config.yaml
hidden_size: 256
moe_layers: [0, 1, 2, 3, 4, 5, 6, 7, 8, 9, 10, 11, 12, 13, 14, 15]
balance_loss: 0.000301
lr_router: 0.000928
head_dim: 64
norm_eps: 1e-06
beta2: 0.95
weight_decay: 0.15
warmup_steps: 200
Below are experts of layer 3 (counted from 0) of a mixture-of-experts language model. Rows are named router (the router's row for the expert), gate (a neuron's input weights, with its number), up (a neuron's input weights, with its number) and show model dimensions 64-127. Each number is 500 + 50 x the weight over its row's rms, rounded and kept within 0 to 999. Numbers have three digits each.
After each expert's rows: "mostly gets" lists some tokens that are sent to it at least half of the time. This comes from a sample of Wikipedia text that the model never trained on.

# expert 64
router:509521503570485588466467575586499494514542518418450473508579497404474456546588563494512505499543488492437530583509559608495456561498511470530527461574485508448510514519491541481535548619579430
gate0:494536460557549534565495509566514532524599451527538422536488536498508577476496522592495400524547444522530471565429507474515405508490501408460563476586414505386502453476519483611492505583513438
up0:469437541515487528488415397537553476486500468603538495540469364546496491465421503488502535505487510389467568578440414528460442434472488472417465540498478496476515542488499382438535465469563470
gate1:550596477666428439481529500518546532528520477505442517490511550511392489504438570479470544514495487445547543611569503527548515509425555520521540478475451528534397508626516509471548411547480558
up1:509459408546452469514421490564529576458505504484479466455547587492508534451429573395464469536413516547514555530464460486448493512382501516476490484611484471491490522556439541476569512486520531
gate2:434469540534490404516525446531413436474497422535454521529527509485545475489475547473494431498590474478382502436519608500540519562421499502488514506508505481485476588501494488444440469518290482
up2:550532435506516582512482534478566520540456610471519448447450477483454483471469466521494585456431544530587472562516422503475498482586506494506456450539506482551556415501539531543592495496601538
gate3:582571525511447487551432568539584502563502548523457557600551419456519497461543458550513545494508551492451543496424531500572521546563512521544504425523519554437521500499527522538533506354512544
up3:392393509441562571493566492445483520444505489481505573451515517493549482508441499502487425547533509514534501485534527462413503412450551495469520473422492442531547478520503514477517458582501342
gate4:494526482519450494455478574564428503399402483506481451554533493466529522364487444460485474544496511597387476529435481556470469485557542517526474428493461547540559520532556522520486492506459523
up4:507513526504536501447486299445611560552480494450513521555424461460527475638512539520487543525507545361541512508557475469543511554455495479414515545547570467453493500475461518519553504462500465
gate5:475549476516501506443438558531579610549507492469492568496412393473459425494486570463538413514415627483519603507487450559490491479502548531534519513567521443572487477494526590412541639498549413
up5:518486536457512519486523466427605524494506458584526466435523522493418470494526489506584542532500486544373523488523364546468501517589522465488484438468508560450303523464504540497528580462605560
gate6:487527511568542529353560597532511496540493479567391464518504455522474587547560459478591499463483382454482547550575463508509542477394632464496542545484514508447483512477555461462452483509588484
up6:494446518479452548552455484488451547454402530409590546489479486514486448513392596529447485491412528539454448502414468515571476480491494549453507504486549492540510527527446595477492515597464549
mostly gets: " able", " Dis", " Mir", "which", "av", " passed"

# expert 63
router:474490556512433569525491445539541439523559549416521403593546472473519503531520602480499445509513502456532481571583481587534386548442492493561506419545412526440503474549494487514548507631570393
gate0:609576524589574503425461417470616513481481546540457546503547494552490571501488541393560464552477562458487477476520520441474394500541556561546526386535527514450464550479482539499560550571482491
up0:520468452497377585589511562548424482488488483475557455494583470448493455444509446484482463450488391522564554466437521450584543447476521458482515551496452492469550467505485518432388442542468485
gate1:441419550513423467477387513480482449489550620492439450521501570449573493517562547496469557533543463509486463442458580440529334574525514423456530474595432523499417495564529448611419449531482463
up1:414450436531460520509367511549469412470580494540444420454456520405573520459545495488498483500567494505501457419541607443488401534488553355486527467584421500533474479502478450509486412501529453
gate2:547544496503466516517485590445559525428558527545478395533540471524547520413540512478445499516584438520579560586561551522506453517495497499496488566495406542559592491542551530446543479472535491
up2:580476481505493548523437514495452491562491491529538468501469555487455506499516453539433522487481476489533499527552583497475375563410525484505518537475476478550504447472613636545421508468474526
gate3:513489573542475514487403560479490448501463519508498462539501427534443530475508460470523548515609540441478634466538580531368580460536477440495506510479520499558493480516493385574443511489482479
up3:539559561574611437406420467487441436473387480556598492409490565547483533550566544526464418471503454529564489455545499528465433535558547494493523534481517498466531451499443422460589525556458478
gate4:478437429466451512518497537518552477543617508440536526573535559490580486443441467430580495488519475499568512470491489525510555553623508590509482454515624554500460533531505541507557519463462464
up4:483473481461420527577463483508474470503523502459549488526547472519524463406514522457465432438457538430488533482483453538488514435462522520620492520528464509506585502471417497555508417491498411
gate5:481472538490414455444575534512588513538595418451497526553512501548552477423538481501528540504420553475542442536428543552527493491566448564400429474524388468557450419419458515506530542496477466
up5:545440546462525504564475497503489537440465671474454601481568419504499558477489481500400408567509449489492482500496483561523466464507546434509546453536528510485598566462533571465489479408462551
gate6:650549516560562498496509555475501466505494493471547576471584454484497461574580527530511480595546421534495451579547558577491449521410466399426491435514400517528524468531482515589482514577580526
up6:349380493473503500429484482504551507518553507550462438437450595532459551397422452475518521399444536384380557439488463480559443447516525547479552557483567457548493536415513471454540514469432427
mostly gets: " century", " most", " points", " kg", "See", "′"

# expert 32
router:442476558586449562476460496572483501497595540448450447509573464446498486487556564560531431444473521439459510541562523504497388534465506508556545472501443569452593396554490428546478491570610356
gate0:471431479482477546513588488457487500498582462497443551526472461453491471461535477462542498541479451492452517502493515468553467452409554472494379466401547486412503546437502479634464524504568587
up0:540609414535476533417430535561505378513441465401550527521470541488456523516459447532483576518479483469593566399489501564446501532556466472428638598557495505508519526502460542427541466545404530
gate1:447653553529456514506502495446543599453530466513485467543457470535519503487431501470562480405545594490455487431486555462519362556520514539511552561481508524452426494502497460514545524477614488
up1:447579542547449501521517509453561600403507460534500414533449419527509494474420513407506457346529511473508519439514519509552346556510550565542572609447519535484442482560482458589540523494600470
gate2:509435438533532567451508544528570486544423461458533456580472474496477442589470467459489479497469474460403513523397544529529435429494447505504517486536473421474553538530458527499409507502607549
up2:396545530519441430506508471453486590527512546421501488403549451510544442385514509569457566540537447554477489566563432481452526516514505516511494507472579610532495491587548479537538524542410486
gate3:379557601438519508550515491595532474508500520424398491536438443390539528463448475517601537528492463489442517530495579439606528438469433592575537506472497530555536492499516451566493445452479510
up3:426555590430522518540496501594556483534508540428393489530407413367566522481436496517608524529454449506479524497503536469591521461486443568572542524465482535596536500512545465572478429461489516
gate4:570458459470421598460525546422516466413507522459516513480590511436458492470512526481411494520431480473531490460547549487481486463462478526506461609462447511385470487573535494530495644571413491
up4:506401423500468535492509520435531464405526470509487518445606498479487543540508445477423529457438493494521509511490531390491444431464495496487484643527478511371461546552591525537511611537396489
gate5:466486599447391499452506569543511480546529493572501489515554543459505574452546479544522484522582541424441598489448442532573490518598506519504496412557564425573512437535570366499545431435497517
up5:581447471486554494599518494439491482483491508455537425478441453548526476556529493515505527468460467520564452475532534478467511525400496437432553530459417553475482558476462620502414524508520513
gate6:504535509519547539491496445569517579523507562537538515542537518507558518375447455538536463496490541666507424464478503458541477434464498494439503506601501504569551505502535462641503434526519504
up6:520450446522458445520487457530458380443529515510516589438473566483421457517674494502461491530551481531467477459497466470535563518601447357470476468501576599552461507472477482398504499469490470
mostly gets: " located", " fire", " Western", " water", " Fort", " 2000"

# expert 43
router:428505506534457522465574528512493338559493453434476407555588482507495421547531530475562526554540550493548468505553380510496446498408467451523496445528404533510533463509576555464523535501534379
gate0:488459538537528540564457643495446494549563531522462475529553526503384527387493480391530467588563510452484459536562466479559441527534431501525486469509396453579485473508499515525483512505464522
up0:548448551490545556567406585508398466450503523515481522516567547545481529430495503467584462609565526480522467524539478459581479468497497446523456441400474504554474575548513534452546547508501534
gate1:500549526502551486521494453484473379479492536571515410458419619501455537468533528422472520483588582477505508577545408509443574465490494524437530491509521557546506526452488525426509483492512455
up1:560439459424477468497560521501535559513527400432502562469563435538493494477512453546533534546510510528480441473418545515567457531486458486504480582514501518505482496598489487580565440505529481
gate2:478446513462493526563467494521504502556465514457537526468420528527422445527489557510507614534633518556432507537482546505551460454415455484479452475545515464421508529428526500507580481485467452
up2:448519396535478496430511514558436504473525463470585474468494535525510563532471579463480502469619534463381589517449562541511548495500534450457398481603558485507531512447452536479608456480495523
gate3:441464504513484505526427513424480493519598595608432447518435537547460536560563486469518493500519568545534433507499482410501411395507487519554497560478405456555500384486560427415508458531447490
up3:488508496534452471466491435511566502479482386422549583547533449419554493429417477570476526505488396444509548534446479528528531586554562512484443479537474547464464573600390503532522580452497569
gate4:608506577544533540449459533526516504558408478534448504472467465437468456463439490463497505543428494451516465570387507553503528496513565419458572439512535522418489515483490530503429533476413476
up4:449454444539533466454527405476422496503472430489519449577468439449434553372519517491539524553453515539487379538527483528524465470501555438442516471631548485497541503496477517516472462536560393
gate5:412383465487494411452458530601501536494515527483485485512462466547500501497563458615441526551424534493472408491519481421497593516472521470477544495488444506537507487488527522612509482477433541
up5:504523504471494471526491588593404484524548495502482479519373511584498541522473540516508517536471475537453478445545550473531481446523517391513577457525448508606481537551524493623479591518439490
gate6:447472578451515483496485560545424485581496590500454512616512534511552599451477499486501499578525507499435452489521452532519589549568490452444412479476571605575511406425539467444509634469483541
up6:423564430483485502426482404560513459477498576511443354536489600497496440480531568459435517480517486491496447509468494551610486483464602457521531478460495495476438523424603524519443487490505504
mostly gets: "E", "S", "N", "A", "T", "C"

# expert 74
router:538476515493460579503548501561530445450522494455458478551520385476399527537528567507487518524513564532482533605539418578465375531483498482477480497556461545478507501544477453452547485577499485
gate0:486561440485475510572522455529450493439479494549396461459393377486461501454409431554444465552528547534512438561429557526506469512460524453510442468443460511437592581527449572537479459524489468
up0:528466559610487539495555457526463573494524493549589534491536635522537458556563623405505486487452515418361586488557513590444496495520457479476443499568526522603446536482547417454507528412522525
gate1:495505477557489474459399613501516513408533451512457491481553482432469490456568435488552501531476604536595424586503440514542537452441499485470486567492439477493479450450443457407515378442415478
up1:468534452437524558558531529461543461589571529467494519534421412574437520525457526504473505407556495582489503548538538516522436549529453614625502563456484485523482521577499543591539562517503624
gate2:502463513530492567474413505512491486504552492468419492493558488607363529505427436423520431478469383518427508562550465506468475513508606506524533492503521539480468540589510472436522506535534437
up2:506483478460476437535546515562504518506436484605506515497484507411585453526502523543527534528523625506620505432500512477522482462509421524489468488503523501479466467414471524550511477510476645
gate3:376529441445463504445481493472472443534426550582460523449487526431464514481496500545516496482503551571531535490516584418499495568461605627504456403454528589484556431468585464561375581533505465
up3:410521431468479482475488475479457425501422568543492552469490489440475514499541502560478557543544518571510557498530581470477506523487591590499496451475489541439545501482570443620412629549526482
gate4:405453536461490427465558565524606461452519530437520452387477554457453473492511557440497561480547514546492510449538524481525458440534474675478452535492459483538478503429519478499422366569500434
up4:499560514469437487520513484414547505453516588527631454443485574472385459508506554441464537431456587452430547488467555503493458518557442544520444521469478443530484550561478493528512435576480568
gate5:503449489432407492516579489487514559474518456493552445452499561483477476545562481562520585506502495510503552451608507520566453492532532444621440532538521543326478506508535510443491520507501487
up5:509408480432442482524477500550533417449508470532524425530419506513572536529514526530519590509498472498524487421522458476549501414465499548552462599510421541453456452437516489442504543520506537
gate6:559608488582479592534474464486467554527470522489484461523522398491514514555447518548554512480484523578579563444475564488501480605573486426454446537485507655530443483468452483535521475497498503
up6:454538508557574608565461445448455518474502472495413560508504479493480476567496474572514547461493474533539473466561428425470453537546471511447494510503443564655509523543569533551514479591524544
mostly gets: "ː", "ș", "cher", "ffer", " which", "zar"

# expert 83
router:551477450567485528470545520547478465499501527481442489489534513415422527583550558531487444484583481423473487488521469481499412564443434500445447417580538552472497431576520479478517465546556396
gate0:450537415451441504498438486454539488531429484555489442507405423542580500488541481446370616608542431422544513513516450519563532485437461486519485528451468443496580396489516472465478470524437512
up0:502502590512533488518549467555391474534558496478535568480503484466457490435460557620644431413471567543470498494450561482439480510573547521505584488526501516494456518583482456483469539484562454
gate1:563540495511591504539561546484540497466549448451502569480446510544464512451499510560475419506511471461466523462528481566445456481467591486508444442537588530428443497475513492506508501558548549
up1:418469494474427483459442478512438470520460578567502448533544481453527474562507476443508543496478527535560474535461539450574564491581411545494560517497465452586539514482472520507522516458479460
gate2:482612561519478563492448590486518445501477500522525444457438498465536401511486531563514488427508490433457297463480454430545515489484567477335547540525547550593498452523493472560416457464501502
up2:515567577545519598461540510492539481523458496501539422445470457469568399531470505517443487448467526447475349464461447466535533530520555518432549506525552531562511493506555476570403469466517484
gate3:588462432498510420368576489514572490556421514520503422562534512550487513539528454475459449489477436522415569468648496467528491400445493543489476473494539435573455530515506504512448401532547512
up3:550480374534501442350524431494554477553485542498513457550532547522464489529514435505431463514519364527389551548581512450522508441463491559475456503546485469555498545528530515499498409493529578
gate4:547561531467469447502497498405598472453523448479445538464445551458506533578564565411458461408535523476446469420581608441464353474544510512517561596367522528596450517439537435461542489572544458
up4:523529535464425467506472503393600451475498456509431514486429534446492538568555562408485512452526537489412494410547582429419405430505525509465504592434494524597416513460514484511544459545575452
gate5:595498490510479504488476546456431516524484590511490479463477553526489504463479452515511473501500472643463502530459603549462432531435558491539563508452524586547471463584413535430414521487515508
up5:612489476503478517493438539459412521558473594521525484436477544517479511491484458516530476503507454636446510533438584563458442530423582507520585529449521580536487482570414528437404492483520514
gate6:442453572573507530574523533528653520543477550559415499535587452472631470469515520451538532385535509406466481510450499482446503492607505475463498468517489509493492447563477473574485543430480406
up6:422477532535522493503460547541620504534455493512386505533559449494558472518503510513498460446526514428450497513439557473441492499586501456508478490506513541516530465572465454536516508337507424
mostly gets: " China", " Germany", " Russia", " France", " Russian", " Williams"

# expert 93
router:488501531557448526381541496477503519574487492507504468507502428437460433527564502494556498505477505525449508572512541522485462578499401566507455421556464571412558587569525513538492504464487411
gate0:465450404485511559495540491467412519573552518441535500531504420524520537484467516460470546526557577441501519443547511434534593516434556504473503516549504490464455485464529546523564558513544487
up0:463457519482502579468569516530494570520477452512476469556510417484504531582425538492502559487565525507513541461517482473539545509487562582484429604507504464493453480498531531513478541480463490
gate1:441532469551538482505433482554663427574552566532515422580575526438440479570494387539464453512387515567448472561371513482605523438524456540478498498497491489504475491530555499482494458482513543
up1:530450522449535518496554539440379509491464494392425614489420501578545455428537568469520539458595424419509529417632487552449497554530552474456511495517542540461508500540406541525526562553425446
gate2:514478484446485423459524493474532514462502447547596398458519525526545588545499542452644436496504537561495580458498525519388468551531493418473513561459479504473461519467501580544457565500477385
up2:531462526433508408449494521471537492452507465567519447431506493551559585518481482477606413459471495531460568494494534524403425572565473438461470538478478465489451570457492539497501535508448416
gate3:572472507578500538528426485513461585551413507462568520557477526581515582541507503494523563407598508539462486516621487593504572470541434569552524583512366538571427423543463498420390529501513383
up3:527575526426471608475443501525469493455369554502420505407522442439541514559594481439434465455440462382514498547430481505535457487460480473508458445476586556451476512569512502566510520481452591
gate4:498639501446506518423463547481544503529498504585597505479508496460421463637486473501505467489497584473388522542519491534401549525506448569464454509498513494472432440508516477532500516518547536
up4:459416515532531573589467471492446514412458515414440479541460510552526524431567526544444519500530455502538436468428598522540395458486559402544551518475550478599476579516562506483486489445496440
gate5:531536489508532512403559437500512582489434474601618528421513543470461485497483479552452508479572514461486490475503428552538511547448529487502473530504528491449581487473451491648501505480500464
up5:562503492486564518425593441502569622486412449585522544488524519457518470428432537452480495466533451463460481483540383526465511534444535461506504484505574439420480428517398491611449561443522447
gate6:472472630521535578593501482397515407520410500548513560417488490500522461501571488499501421502476506566434488498559558424446456568471450533459531457479545586465521392524461491541516554535527470
up6:539540401519433439474431575686474485483577453477530468564546459520502560469470548404500554530587479415541528488482444610607586436458533480537471554553432449526509525413511517475518434513485517
mostly gets: " 50", " Co", " Jr", " O", " Corporation", " USA"

# expert 13
router:520530452560371555512482494522434448552613585398538444446473466490470543561501512500515535542504512436527531481535531536544400589484542479477482467594548491548554463537461463521467505506538511
gate0:546483531459520500490545514495452512491509583534552580564520433499460493515559491405539495564580398372483490462445533524455466558577502452554422467514437463432546490503521511616490547624492461
up0:517506529494433517475505492487587505497501367454462508443488498494526549442401566561501540465446585578505465508563488531497541503506537501473577525492521533527459567511524488395579493465463558
gate1:506410471548500494492436537507507439458567477509485568573441468490559485408519429447527552550583444456474440449641499460499474574424503419510511463469505484414485571513474476514433530554471533
up1:505467494454521503490453497461475428500486531526531449450466514459461491557456593494514564529567429458565445535421502588572439516477545445475480477539437544436404397493567377516464544438436523
gate2:446494371471490533497467555560477447451548566554557514495427501506529488502494528641513455525558475416428564594490472450455457571416546509479528517524510480495559518559515427463440521496491588
up2:438513348442509518488531535538568534492529590575527540535491459559495469453517523469486488517536502473478556617485529524457463522470518461513466502521536535525619502554544440524487588541541491
gate3:520510526513418475534441457420452485498503535504526544469529530545472450485489462519518604562477497561470492485438532468358524450581557503467501596515506451500558498513463511482534574531471471
up3:468489430462598440444521549558570479521394476549436407498455552466513513535434459524521442471527535500550474542586523461648530558398394528520511427434526555469499521494535478417468465482542550
gate4:400523646440539642537533443476504453507528513466546395439469574500530508498518461550472494485420505444503534574475433538664489491501540501429457531460551507564523399470512489488432462478505521
up4:437501560485526540484440466457557547562437450476488439530483585575508489548543411476528548397469488486358553508539463512537585463482626523482429445502601521503493479486520480521499472498516529
gate5:484433494477562465553482449589558623441535548540463404500462573519532509589465489528521554507448568496544487521523440470441442554619481506537396439540529439479454515514385524514538467558491520
up5:483508533569495429582536440553472456433500495505459566434502521509529488581527557570475440494423458413534501580697519434495406461552466500503376529405557442468478504479433429455458658475493439
gate6:544495413516556500399477502494500499652616534466429514416464487453463562499523569514481495432508578437504455505476547617455540577498461473509515374450513507484549463538472525540535415502507489
up6:493518427437512473429404572451497573648597476522441499398532516513488568494606544476492470383524510435475423443424517533475552622578500464506478469526556471407555452553473501508490490479489508
mostly gets: " in", " for", " with", " at", " on", " to"

# expert 38
router:453482442536478613436535548529507311504536438455488485501503376469492491510570519483480515554525611427514508552539510567552382535441489511475571474471464576450552465552526513504545440543509467
gate0:527488512490562507485501423492512454471390599570397517530562504555548550455499504484475566511628559422491507464485485557587487442496497396497502526531389559541559435513480590364427472508440536
up0:485478573491498494525534447511444421435433532476433469510555528517588540481467477481448565495550536425490521514457516585556494493498536319480495455532315548482520455554493639435482502483464522
gate1:552511510590539550543484490460544421580560447495607512516503495558534480546472555450438430464557438504529495574492465535488522519505517493477556429483483421533462517507534472482473413436596439
up1:504513484568605568536392479506529436561581467514478531514533482515543519501414548510425477459526482509594529560469461494489518492483480466576496416469427517512497506496562511517527445492505385
gate2:477489445535519478481535509506557444445529497474528461524522531438485502548551492494402460566524543455512415439380464564493499445559501467464482540475465566570434495550519506413530611451504472
up2:530527483492435508579435560399454515559490580544516531493501581574544492462465513544576515456545456518518572573572518456564498546482539464547474404513523458445560495424541503515476507530509534
gate3:442570542497458481657527449467459386474523408497437473507545453479526509561501483604518454551521524459505525518508417473490529528430561497464534511497498440447446488472470570443605523547522554
up3:534535534525393463441410469451522482579479443476526488492575435524504585464573552434441503540559493538461481420474522595474498432515487590553563461533507492481423532404526539564487444501550508
gate4:470504423400499569493590522490478465472551461494434530457466503547511510486581440453489558496529422475509491428457535563527537502519504353485519550466503555483545483574488455569430508610516446
up4:559465536598486495575395507559522509562514503532565453521530504470508515502432578495461475513462569520480502520504485431493485489454510510458442498490587454594458499462521512480532450431476519
gate5:622521477488432525438510545479529562425504444445494446479517481573493504518554545535473395468539542551390481475497542503462442474500511477547598461567553508428499534456480471487469380513517443
up5:549536495473455550460443591494550458475534456468547451512583416560513497517569513485446441499548648564484481446491520502479436514556542473562554449528540525498490535451503464540470396531507467
gate6:579454547496442495554405461515525531535508422464521465572553398514517488422439620475535435513425515489525502495477486474513535499588521502485502541504467491485435434511574472417513573532578564
up6:569487586597564513480519514491396516593495509564440520488508470377527497493621521553470573465537538547442493413439486465526474595408559491485504491537535475583607551499516430563529458425529558
mostly gets: " took", " won", " take", " get", " medalist", " using"

# expert 66
router:436496444564466561401527504591451454490553508484490463476552447402378510512567531571540481463495502510417545548528500487477420566386472470409496456563454555542556470592498471492543477574492390
gate0:429466477519510494528430551491577475519495505505431468484593610476466393521531408504541474570549512517550518501478540437463491469540504587526436545450535512424489561494515543430324451575395485
up0:435461437542510462512419556476569519508490500522444420448586554498447368498546409501486480538531505501574526524453541476474494472541462572506426559431511520426503589471503548436320472535412498
gate1:398503524559489488527501510551421490438430471455539590497469468458432444522510483562519498502364504497445460554383523435509528492511536483496487488485402506580490516482462521471523477473515522
up1:521494515489429460442370510488434503533498508550478519517569552566523499528567499398431580529563540471489538356653486558577492469445459535515524516490535499405508519530572465506416508471448501
gate2:519512463479558424460411520550494484386652531435510534500481533529506583556422443434436536467518429431498518492517564456495435553524519445574494507516469543568381523541536452510563593532485480
up2:455499543515453532513563449469495487614372470542455469505507484448498418459573571580566467564467530547508423539491415585498575435479486536433521525498555480428618519466476555443432404494519523
gate3:518578519610540516497547532451452508536522554490459530506604522504515406560441583499507481537506505550462493497457502544545572468444411445405453456453525522354522468531496440526511492479485510
up3:482564554585517559482625517442419501521438512472420514456565493565497441558479577582538496589550486569472455552408484567514546465498407487399391458424492515399520433506500488569565522473505469
gate4:563515440433542539468571501557501416489455400440510617483556438491450566489428571553455460459473432557459465413565623519548480486463494423485489477531513508560532546481464550514496546491526513
up4:631524538490529479382506571537530451507399450480504563488477547423456519446449539528432513445497509522504420483442567524515501436464482468466500468520497486449542449460444477534530522443453472
gate5:471496538471503503536537522472555464393599514467502531565484475518448476528536560479554506605590639478427513457555509473403578509464516468561468502495427552589554482498566548505411494550510511
up5:531478426565479562520478432558469540547449468533511469477490460459625529576492413588457445446406401537643528536485478500512478492545440503427505512470561462446503476504450492519571516521453505
gate6:515650584450597569473480536617473473504489492484459402490560542532496575450538492579546475468491520499483515586524566490472551492449441443508552518440553447538519427578430504479512477515477540
up6:479403432611495420569535521413542496511589481528535595389454459436532434524546479429500523461497482529577458379546420545549469466565574513458453510509430610459504477461569474544446544532489540
mostly gets: " MF", " (18", "    ", " police", " †", " Jim"

# expert 17
router:491475453544438513497540553458512435552599569434511454486532495327477486546488546443575522490471498415462439533521552543524434530493333461464562440667496502521486420506544445535519481464540447
gate0:483533565465474609609630472486500543488552493404612526519478439482515560563495558497485605445458441503519520588453576596442502575512454568467545519405475560480500478470499509523522493566467520
up0:545521439508511431380437441463438532544489497573419510500537542506500464410430477490507531501456450421442479504460482452492429438552579494474458538557484419527503532473505475376572548440534481
gate1:481554585496566445502449521466532399522581522435434525538527442392476421459524551520506526590558550500597464450560445436595489477531579509499437505512544524563377576430447429559483519511490496
up1:493504472489635462511543470448502473419597495460477492494572496410450492432514531488540514545467487423570568516597488433582505555527574478480438482457532528516374532461517412534456417510454517
gate2:475459546635559467498527562387460436516453464444477429474567513457445496592446504484496621553490498552454465515385476466463490558580557442512455460505553523437448502435531465552551393471510523
up2:416509494458554424518470534527513537475473394550515579496516436495561540550486521595471486531512549469534530499476513457464530506409512454397512487662451516421405542560626536563493563499412485
gate3:530512516512443471398503438527487464480588489448516466426478459452527574554502473403485521455459480483534484543530472479487453495480434534496504469550495464513444558470491457596607416540493409
up3:568488475554521449508364508521465529511479556526511521524491434535380520571493442473478506396361442483599497498569482428508519460437532545486521444637533412469518463590399465499522444446504492
gate4:463473485443465487477488561538507501467458459432437478521577496535395542553460570479479570490438565591526444542586522440417526411505451435521513495530487420417384412462436425371477565462546520
up4:449484476394487464527517545528499482519484480445497551517537468504436512491541475432583514580497530456558426494615512497465484406454454482468435461525548465441398528465475440493467515477528540
gate5:472483494533543501454531592498357490589465583548459526490606460526419503500424507510565491388496494459497489459469486436508561511510455436545474377568518511479416514521439474496541517495499516
up5:479592541529427434440533446428545557521455498583447561512552517469472462505414601484474449463513500527530447487495593436532508497504519407523440400539555457493429549569512432578512463542447505
gate6:522536529457493522581433467474547420543493506531573573529521562473448475493523505567569408538453408432538516441462515515487519463492456486537446543442507600449473497368498581556582476529461488
up6:563530582456539489609437517439520433561517500547580578515547542442456520500529483544576422518457420470559524419449467493470486461474433539595452536442469578470465504403516608580557456533495466
mostly gets: " in", " of", " for", " with", " by", " at"

# expert 27
router:534490459571450558443537473504461428583600544398501467424490466431473481495476586496579544507494520466476378521534506541534457542501422492442489487637453536500495499470509444584476451427570498
gate0:420511508451509520449502455476530523638511458424538548506528481479445427422475565541605485456467468480535475394513474483439482453513523505489506458524474592519494491344517550587566607527517507
up0:472470499521415542491521557536466510540513505553519514615443484520480431540413448520612393487577483533561460441562533489495477452450521382474525505505507530490469508503492519485539470476575547
gate1:449554512529482576540504457514611451463528515420512484477475393565495495524458608525476493479421407482536491535568449518514516400454529536545524459521470492419477474512497624517524443562428458
up1:498472516457544469491488410513535483524425551591543555482478483481538461361474425528452475592460451493441518473462563457453448568517502550513477387484491569520490586521451509479477498488528505
gate2:529408602531426584427491518513465503407571501457485520499409516477524572373595559502485478481572472563550494480501517439520513466449536458514511523502465484517455443385584501525606532467537417
up2:510492539553472544495425517495480522464454578463533531524428492445482527461443482543464450523468456487510554438559514440384608444487465447523574421492439472518446431423508531524504569536553482
gate3:511472514495568400526388472577474485485553402494423486568483579535552420502488499585456565516419641529550479517530553519507446479455495541413521566502506540546520496477459508461535513508538545
up3:539512434591473570492531569450528526464459492563564502570537488411511499493494497358514538486503505540556476506483530508533495454504523464581517518538476484483444475594496555548486472503464557
gate4:420365511528572442522516498591525427534409522534516516576486517543501503477552491516545491500499426465478501501498558539468529565568512479518479575495515643501562513563490499594545540517601423
up4:471550424420499580524381538610512469488437554519533519519560462517494551540352495607483575489543556514486524406523465507451533485478493508518521427471467476479580408530556574477394561478443563
gate5:550478607529554404463450588440533453366416539501513491457451551484470518504490529509481522436565430404521497484517470480393443493515433541518458538473650488354515555574535516574485435498483566
up5:478474475405456494550421456503493500422595529567472539565383504508462417443447547504520428489473596490572493426568470461507502468463531522484510466429531596595484505573431464472568403578492541
gate6:396516462504588486501508506519380408497481611564454517497464453493574583478596551462528441544499487493528535461489522395268467533484553461435576493580442449521608505450447497471479494522517561
up6:469444438442459490568422405593459480503500500499561444462475509450412536477464470511493475445446528481525559478564439503501490502533515585530517496524459544549572521502411486484436565441540498
mostly gets: " in", " of", " for", " to", " with", " by"

# expert 58
router:471522458590446579485558497507524356525513511480531501485584442437476452508490516553496515437399545446438500563499464503577401531465496510505476427517475499405617471580458508465521555554436505
gate0:541418618420593539493441479518494449517592474576532533498453537568473476387379523522518467414488518573556470530415465432451459549473529496480467517565429522457434527548510471506477493521385458
up0:529549349533413422514569528523481551466385581416486464540611494464467526583656477511440565544496432455478551520510562513501511476547475555510466499520533492640560464425516518506470507517574564
gate1:584467459447476520556548496490495486468492467413495485485563530494494328447502497510463520396514510478552562529451507489519439564508568547421527536426435471530474390571425401501581526501549556
up1:587404466447462365527559536495494547497519496449482546517584510498589316509482466508487469386491512467548563522415466497592514519516529526491528524486398516556480434597430391496522478466600481
gate2:464477444468572473532467504523519468475587430552481511604503611531504506573505473512598525413440483501428524479565447419616467533480496532506434470541516408485532420487605489547533556393429479
up2:466446478521578458563486447478457447477594455545466505563539588547503503510494496529646524451463407458410581464581402492639451552468518499454446444491525462455494421464565518556482543459409500
gate3:540533416508500555530534569495486407597499449516472425489497564406504516597489513446439546489436486504459551510514521516499514574438486499463522526410480548517461534476515566594473482507548542
up3:563509491531516512571529556510492378538497429449446478461485540455494550634464532497507550509450488501498595492425575506495510576413507446434591577416466509504484520506517608557457519480616533
gate4:464600488466503618521514442488453530512418550602485496535483504478565523482558554501482494497451494464576505470583523415631401571533451563475471484436486476440503575482521474492615387497531534
up4:450476480471480664545526544485510542456453487447402458505610474507555478449564491386581453470502458442509540517498501451557494508520504601483471509480557436455448503502577527509553542531509529
gate5:479614465503537539583444528485540507495596487499374473472437504520502380462513473514483527430461563492520470479438446482645530531462449417444570473573478540519411453493529477479540526512444491
up5:464428394517446492447464499542526455571500399523508454524505509523467456538496495479576518525568456538509432445569424474467451505529518492531474476358568545520423591561457477500462531478449461
gate6:511533566509487436462405539512503539443487467466513532493497449534473514404595355518562482457426645486475545477478469506433503454523502548604431446469494524549584583490555464537540540553422458
up6:552525491464460545394546545489449536585446444526469448563434394624489502399522474385490471507548512475559502427522384545474480491473446528529448526484476535582500555482496498503418546529567460
mostly gets: " first", " largest", "_0013", " highest", " Shi", " Ken"